Below are experts of layer 3 (counted from 0) of a mixture-of-experts language model. Rows are named router (the router's row for the expert), up (a neuron's input weights, with its number) and show model dimensions 0-159. Each number is 500 + 40 x the weight over its row's rms, rounded and kept within 0 to 999. Numbers have three digits each.
Before each expert's rows: a language model's description of what the expert responds to. This comes from a sample of Wikipedia text that the model never trained on.

# expert 24
Description: Conjunctions and relative words opening clauses, such as which, that, when, where, though, However, and sentence-ending periods.
router:502532533426482480456480593441449488474466474529533471462437527449539474572537483503557469535517497495489481558465485482500524540407457524468439500499464444545495440450451465456534457471521492513475507475531499464543562516492528485478506486448559554470540578497547442461480482467540460518466556537541522493456496485499542566481423472538594462542518551471526490573510457532430528517438488443566568491567502546519516483469448466521484457399533518505500532552450551508493473463440467
up9:509560474546450497477476517520473535520529397533552514491511465596474480497429434473514456493518584498483569446477513472495464469474500524487451510532485442539454517477520513460541472537490480481535550483448464506460502497483492518534545465540563528431544505462484455531574402453459525540532529493489482463499527387486557509493456462521492453587493548502507552554485489494486475521459501547459555443474498476470488478548444507470516424454570486421529457477499412549468607506498518
up10:523487499477505487416605488494462529485487481459494469429454521446557504505497489491505526521532486519518499497532486519440434509458492474487503499503510547491436538580523478582555524478441453539457534508440505435482490476464474509560536506533542476543493432454516534568438441488457510463580542530514547491457494450457508449459553430551511537501504535468459485500524506507559541502494445534509391554534558567484536593480421582509476453467571499529548535545458537498477510501486573
up11:503473477527447495489474449543445487409525584519461646455520518458443523508452519499452469465478536521499498548454558570555518458486543437555530460560466435498450529508537472506458487535537466464475524527426479517537452492494490481444580566506513495480465523502523459479500537478486480553480538500558531559541427559495454504440496515520474505426479494531458467477567544485563460557514594491496467499565550569485523519466495506508469444467526522454487509513523428500477551464501450
up12:490494508524482480509540571513582430522486522447463507511473483520465510464490562467496445512498503497547593410451528482465531515502562534475543452463447481506564512512483410443431550515471546582465471454538508430544517475499533536523567497454461413497529470512536533448457531543484460553548477488495477578486381503590482481484473504482508535520432551533483438526474504496512577511492528528529455503512462458557562522451459516512473455517451494501488500490478489456585462487560468
up13:484493466502458463535506445532550447533523544546496492484505440485512572518525477552470502582499565456486484489538531497543495459518503550467474525515485422515524513544460464518481440528443448493412473567484516465473535534492499480512510493578542529523528444496506486518529473462445541403470497456552621522569529472439524519483491468535496520435516471452503521514509539559501556461449522462550569513423538610465548513469431539533563454514462385517481505511524525481467457495478527
up14:500498443469448492432491504519444465470562520475512468551523488488509565482533483527510491528465459434508538531531541541554500463491490518572512530565520427509502517513461537555568486568521545417521593453493515486508462541537504507515523543538452490450463472598417541549407523468483498469514556483525495457441523494487531488357520590549537519501494537548476479449484499487589579536451475528560547505459484449435506478512486513471530509480485544463503452512512526500519560528498475
up15:515592502531446483552485494572514498501501488497467526470500471493476521486559470455555443452588585474533590466488467537519519465516552474483503504528520431468465491464444545422458552510456539470507510544467452464472467545466526573505455518452501500440535483530485498475595472458476552481487512543554562496528453426568501486453536532477500477555509492568433448486443530498508480536530580534428413507555502518504475446515480530471524518495519414511488501507554438470507445420497495
up16:512514475516519498470492514461503480461506527428505533536526510491503419447481564551511585546518518500506494457537502499527433531463549461437461525571508567497471488586459494520511524479516587490475425518568484475437499488452480470525506549551482555495483455505449492525513497532421518416467431468531557497512564507553512508509527600508482503527477542502492495533488540538488446464516469528472507481477574515438563459572550502491589445428452460540541474482565590492448567513548483
up17:509470494471490477444508536493523484467492493571566431576474503512454590478510512552480541542516527516505524586457497481470531529514531479578521447554524509448482497560554528528533432498467454501488479488472502515477517479525424549499554542576445518417430520572477479460509437512460505531547469487504549413495516535469506454544578527502507482471436482544554583579551535530472506427507487556496466475557512474479501550513431557526424496464483464491518464482473518581449482460452516
up18:449510491482442478501559501506501470443471538393517541541539479486458544511480493521477553501499479530531498481501505524509534546540532441490471482554507523491583524451482478496500472549533564481461525438471437527506465505489496534580514475529507418523487479559515439490575463477458490456452497456581586511473554574489489417385462444487516457554481557478551441484536506509532476579418495504537498457480499502461552473440468518446450525538495556481500489435498504582538520509471422
up19:499523508536563505522475484489465524516547495483542476571517466544526508488475471479522465526508527577494498452515450527580503509471475429453517509478468439529471473556464453480507519495496604540530556477492482497492425552418532473471505528499468556449539558506436512485533508528443563465495438519564565574500437560500418451462496552515458522497512484525479526517417469547569532431468474564493506422507597497485518477617541503497518571484505518500549489497549478492443505466448537
up20:509516342510422587506501559458534553433469500537499505520482544524483503441522577511447563464480520525504480502495531542508510514557494462483504480503571502481508526475472507535435535529443509497572479547486462496435589509512449555485465532559519508551550415494446509470471499495541500487475430483550517545502564563557551526497496513550446486548511469533480525483548477440572494559508490481442519563542469501530500510500536498541563588561510526558572478498534529442515504507507494
up21:509511451517576476446549533515507538559503488474505542478436484551497456449485490466454466509537476474550525531527486514522462468582470495445462560517454456399528563470500507464413478534491476512483470444553491495404494497399449527477564460494486478510531502539530507514487443520495517448545551497481526482523566575526525434456534453525480485487521486473508457530494577468524521535432489492543446476501481438461499519531516556505632500566438539573482443487483478538511538547563467
up22:464487468468490481537516492483492458515511529522476555514458505484452483508485554543482435539442519491502495458565485605470501533502518555516513606560536468522445540507515458556444506478504492501540521543550522522346505548432486486545509474508466538504576482469553536538454507484492523553554500565520481504551449426504532414468485470451505486503468404427464501445492493521499492592477488537488534602551515527464488480442491526589574507532507505507510502487500531486515488466513572
up23:404511496465408538542492475496563484420454502524515488536483443535482495518458461485512508554449515531490526618449585493479564503489512513548524490496462500525449540499509456556528463497541529491434508475499491508497532510501457510472559472553454500544572509514532481422519467480424515512485415493557545525473512493420546486514465543474528483433444429511612448531503577495497474582480487488587433478488493507523474516497530507576508443545492493514449477470501537505503525478441566
up24:447483484450474507543543493487538524566493508523493496544456551446486488502467482558465523478481523493496501527444451503495449407452527517504434486444504491469496513587491546530518509515491522491527480456544543458473502522436518534473570467410460492509430438492467456580526394480466522504570506502483499542491469523498365525542581446495445483483512453513494545477459529426500518475541565520439527499556540537530496579472409535544485466525524496459503454489520569461480516430440498
up25:423571488496481497522500502465523514463507499479524484498483451506443479510533429558502486471527438487536534590461495554438492479496489503451462479504508490453554504547579500440422453518475466568483539509500417483512447491515457527486545519531517553470562473491527458470510491487460522534513427593508525508514531497475528474423497576518518541462404470488487487512566505520450538477502514468470508504454503527508460485655526520555515434600475440514443437489534536525571483471451489
up26:471484491482445515494484531531507473500500438515456501484511516557505492510619530466469483446574601526522602502499527523450533528523455381442566540521513485458492477487441504454458598493436481445508503539520492406510466500466567515519489542475450533447496536572528483496542462462488497476467509545556562504511432433510560510487508516526481493544472481517466439517547469564509517472476557518496439517591519474561519443497462517515465415514518516501491450485548500515532452438506477
up27:521549506539513508500519440563503441511602455473513511486457439453504497489474534495513453525559543520531531448448474505488571458477629517462559526475521443520490490464552531485447474452412538579560525525493479524496427583471458524509484491438544458521554443492548528543575468563483530502525514501490432505520481503488425517515512544458457549533507393488498454465425483455526473576515515550467546493498470533463497501494451529497491479483553512535479448476570487440553473490489501
up28:526502495477541543463459465542541502503530554556585508488491519531457507510555521526474499491492503471575555558501400500519506530488535505455480524486508537554449495548554536497548626461465490523437553552518479494505529536537529458540456467446488501511481478494462564487467573507493488475539497527473467476529503394463507502490491524485500585482472459567527442535477503570509557583531581492527565450506517460467541475513486519501490518507506500420482470473573519505483519598593597
up29:470469504525511508475489538488535485499532509513518537524495524509480472544487517469447496475478492588501518477505513530507506559499552461483558440533479547476415452477496476594561485562530535458505476501486562497529524491448499516508482517556469510582515556455497536496563474516518485460469442514498528498499522452461413555490476524595482574574372539507548500453543556472522453598515505536523543497570528513523503456517453543459462485618566548479544499454526476401508523538542498
up30:511451484485532512467539453523558489532480555501473588591612496544547454478473464494441487459463426470443547505560478536539542424469495498513535427511458554588466517556463496489461516472507616479554460488427498490491494503502518514473525524507435469455564521583522459466472511482465491507564430489593567467527520503499525442462516543480515472439495513512468503452488534522547562404464500472489545515527505581448506475461542478513513532467556507479489460508500470514524496493490469
up31:393487493509479470498551486556467523417555417509503555479484475473497550457492510484499580528491508584518525559507502479452492496481516537484471450476472449543523560507487467545545466466511448523498558484482550504414430539489485490570605528546456568541496443436459498574542480551468507503509505431456535538506477491506525490458524481487458533587537520452449557478550517492500559468504520494443466462589485521518555546525508532461514558496481481494491527516485497539490513547477628
up32:439491456501475498502489501568555466534538412520479512524453480493457487473495555487461485458547428503577475566425496515506508538513527471530492453539551445453555552514468499469463540492516544516480500423506427469489454436488455575482539536501490471534468464423514466494561450454482477533452542461512479457474485513464545479479563478564442453475444473447537449520543481453485500471477522520507459558511549445547567500586440591523535483553575473538570490452469491479529527431491536
up33:477485468479540459555467500516533461447501488481503481534519529513493456516523525501476576522491514510532487473499508471541554460520583492538476471492488446471572566489473533509489456511481536427455515489481508437539541468526503432477475614449467525457533492487554522505498489471447510509499435505551492475555368446459527445489465452485495481485529456414490428505491563503539442448473513419463435572426517499487470439462419490503581470517491465474466454514575399503478479492533542
up34:470484488548526502467563443516478489532563504502441489481535465527457505496532487520494437453443501530559538490419507518464498524441542516467458536562487486546443440455498476485483433564491466513458546491596474516450407490501540477514500477517521496512417458583528424573566546436484534552542509536456501473510480516470484477464514566506470490470534516493526494496608503488525444563489567529446502529528497494414460481611549556460521559439492512505452548527488520490463470550490502
up35:502478495459463476535466464565458501563470458542499473496523450581477581556511498473497530442489566528438525413495491517528523583549500499519480517478474479497527496506610447513515479460475525537514498495461487471454559538503477497474501497471518482563417575486521506511492463535478519515525433561511528514424567479550506469530486434550438493541527534453519454510487541549524434491575508468512541590587481525428564543453525490592499506521549492579469547508501485430501477536539479
up36:527514476534515506413466521567506473523470513509503534514510513500495516446495427531515480481462491493533540505484508513497522495535462497487415493433395496442500525458463468464506468525542468565549505534490545536467486426521480497524471480529563527414507472520456471467490549542505636517494397555517529487524496517526528474467494606571484512554492524536551541573438445465487451450469475409532572568482476573547527509586518491495514539457530504554530499527472481466525545552492512
up37:416522505509541454528538452492558471540532502486460532491483533487412493522489604554484510546550489550522521503462529491438526492574553438554476537528507465503509537531591443460435539546479518523577446484500536402464538536455529476587459462443503489516500518454513423546528417457497504520442504507541518497548473529464538491441565496518493534511477527507529464495515530491510448510555499536509419613494486499464450428467443492475516501488518504541460506506481481536485486600496464
up38:538489503439562476488505491548427564434509499549522488543463480504485463508444472455503504540551446480554485516493504475477477570513512524482444566498468522526522518588521435485509495511453521529427563523448594548514536492453514469460490478529499520556461492399482494507408509487483465570448496518473638523537455479493531503529531521514517440504496492549573548451438510548479493488510459584518435476466529471503549481503472558513482476538484524490553517528496538571466506503609555
up39:436478470460488504472477483438444545501567462585520461588414508555431501514472544465467490490557507537514523548499464507483567474509546467540499515536471444428458487520542489601492526572467609484496478516498520480429579507483513552531474531530474566516524467539525463453553461470475541596459439530537560513473472502490498500512535492462514510482564463464488403493550500542527501556512537487465441498513558475486518478466434576494502548478543501523560489502479436508524481471499450
up40:439525444577510518424508508487450485423530477485528456495555403522495514521480509450517530515522507504502493505537511538466538562578502441506534506563417562484532471527530528510504501467501468532523495448440528478518523457477556487508529467551524567500474475552441526565458531549430494485506545462490568548479485473523552502467496512558505474545494572471442525449474507522545471449463471539534465527576527470403535456581504552521514477514515427557565441558556510474429543554505548
up41:489439441577525529469531493515496453472523485466524482476474503455416590506508469537489575575447510446519544454452478511505530458534466448535505516447546456548479514549492560446510531474503519470522547494508569455464499401499553541516470444521464528436448427574528525505486473479476486413545435520475524510487525442555545515504516472468510436456504523578514416464558531450513488525466565513499515558431495504555502502464437490493476456490499539515483521484528464469586560533525437
up42:478452512503549445500509473516497463459569491505510562504627494519446495533467447490535530500475493580540550500484458472445434506474468528441526492585606492560456554500549489555503491485436566479521517501522458503454507492481469509512500495550499476459507433477446512536551555535498521543510483555416474536453519485497521471441471466514434415521532517462487515509447439485490478495444490505432551501462449493550480419451506485414530587478530463506535468507582539467536502547481453
up43:477479504472479491473523464490507551510504455488450476538486443490412548535522513503483591499483530484517550557555538563557490454497546544517520500532495492576504495528560472550569423485494504601419453464466507477422555490456471477537464479593514504533550492558449585499434481508500547553509444556488523483523532393453524509470539491566503487461491440501506486490588577488473530471462520488485514526542419511472547429455517491492483538488553503508449472492536441521522520555483465
up44:490416480446484440492585493568481525497519559531533550555497537515460498529440507486478505394587541594468501555474548516536565550513514490472576537507536497467452510497551467459502534506486488447470478505500485485591557456496510495522565537508470505493537501450476548442434509521505565503519465490529502502449484464429449440490539501507495527496383468522507516514464555577533534501460499524508606499483548460511465508452487459462510480486559567472540545444503497499460529563508555
up45:413537458451507547488522555516561497495552526564525481457527525477488488516507463491507500520510508488543611641469506490483532415560516463505498488606500536460497455481577430456457517538501471464522408497524413518427476463559476484503563524472481421439461437491512494486471509486468502553531519558535545527520475474469497508418499489578503468530432537570516472534512513488495523504551530472445538522502496442490496510439493565484492447467548546518502550517515491500483477489489439
up46:535499501514544471515543496478517531385518513494501542400492555462517521475528454465516473409530552470581530493499546534480459485492516543531508527572451494489484535478498527454432481565510447484495488410472520486507493478456452498506495523440526452464506505524499441494479518487479513506500535556461482538489501527507518478510534418586401514539486508545415450453566521414571497506418511484517540537474561425528458550531512563479482551403516563519521516487498438488493441476491444
up47:522488468593519575431551573439549504526537525456518522489485519605470497447453514502454450469531480550521514443495493492519473563527509532480475540469466577486512527457528487519436565519427506538561545471557485463505529490502503514511488437513520441530559492447484536547462523518522549532434498515546484546532530497560522490462504481552477482515471575490433469431510488454543466563445492476557426524537479481575444479539566534535516545521488524526581541480514423467555537485562471
up48:506478507470473453501584517597496433561466421523465483546529513541487466527484558500470564379548511554490523525458481498509532517434476488520572488558549483518478480421505496493487586475541505458509492499480503467451527448451529540503500514499463471540546517512465562522528494535491511542534551530550542532444515449518433447417456446520486476552551501502561535477401527480496492535472573529470547547517528476482538400445510480464530483586466507438547524465487490465472476540515527
up49:473484450450476449467465460478505521500528499445513406524570481518540501523597508492519520512518512478589540482435606504474458489459500511432589494463510486494424527508499508520481551476436534497492445564444532458518539549545510502473490494497489535428504508475485446466580394498445505446482511554475509427492526506535517486524495413534550511511531561497549413552471442462469469547570507481550498497474436517535549505466505546514561460525553521557471529498495462515548528556499529
up50:469505473481567504510490508492452504507511428467477530458438502527472514491542468508501507482530505496503471533471508503504524483508512505564577497505529479570466485462476456554457442511540597526540514550451461459481460526446532528579465493535555521535583481575514506423501435608476530520491453572522582456538389462479430494481519504525518451468489511533527523564443533518540493509454552495508500484554519520391487545496463543536526501477512503590554511494525461414546459445548517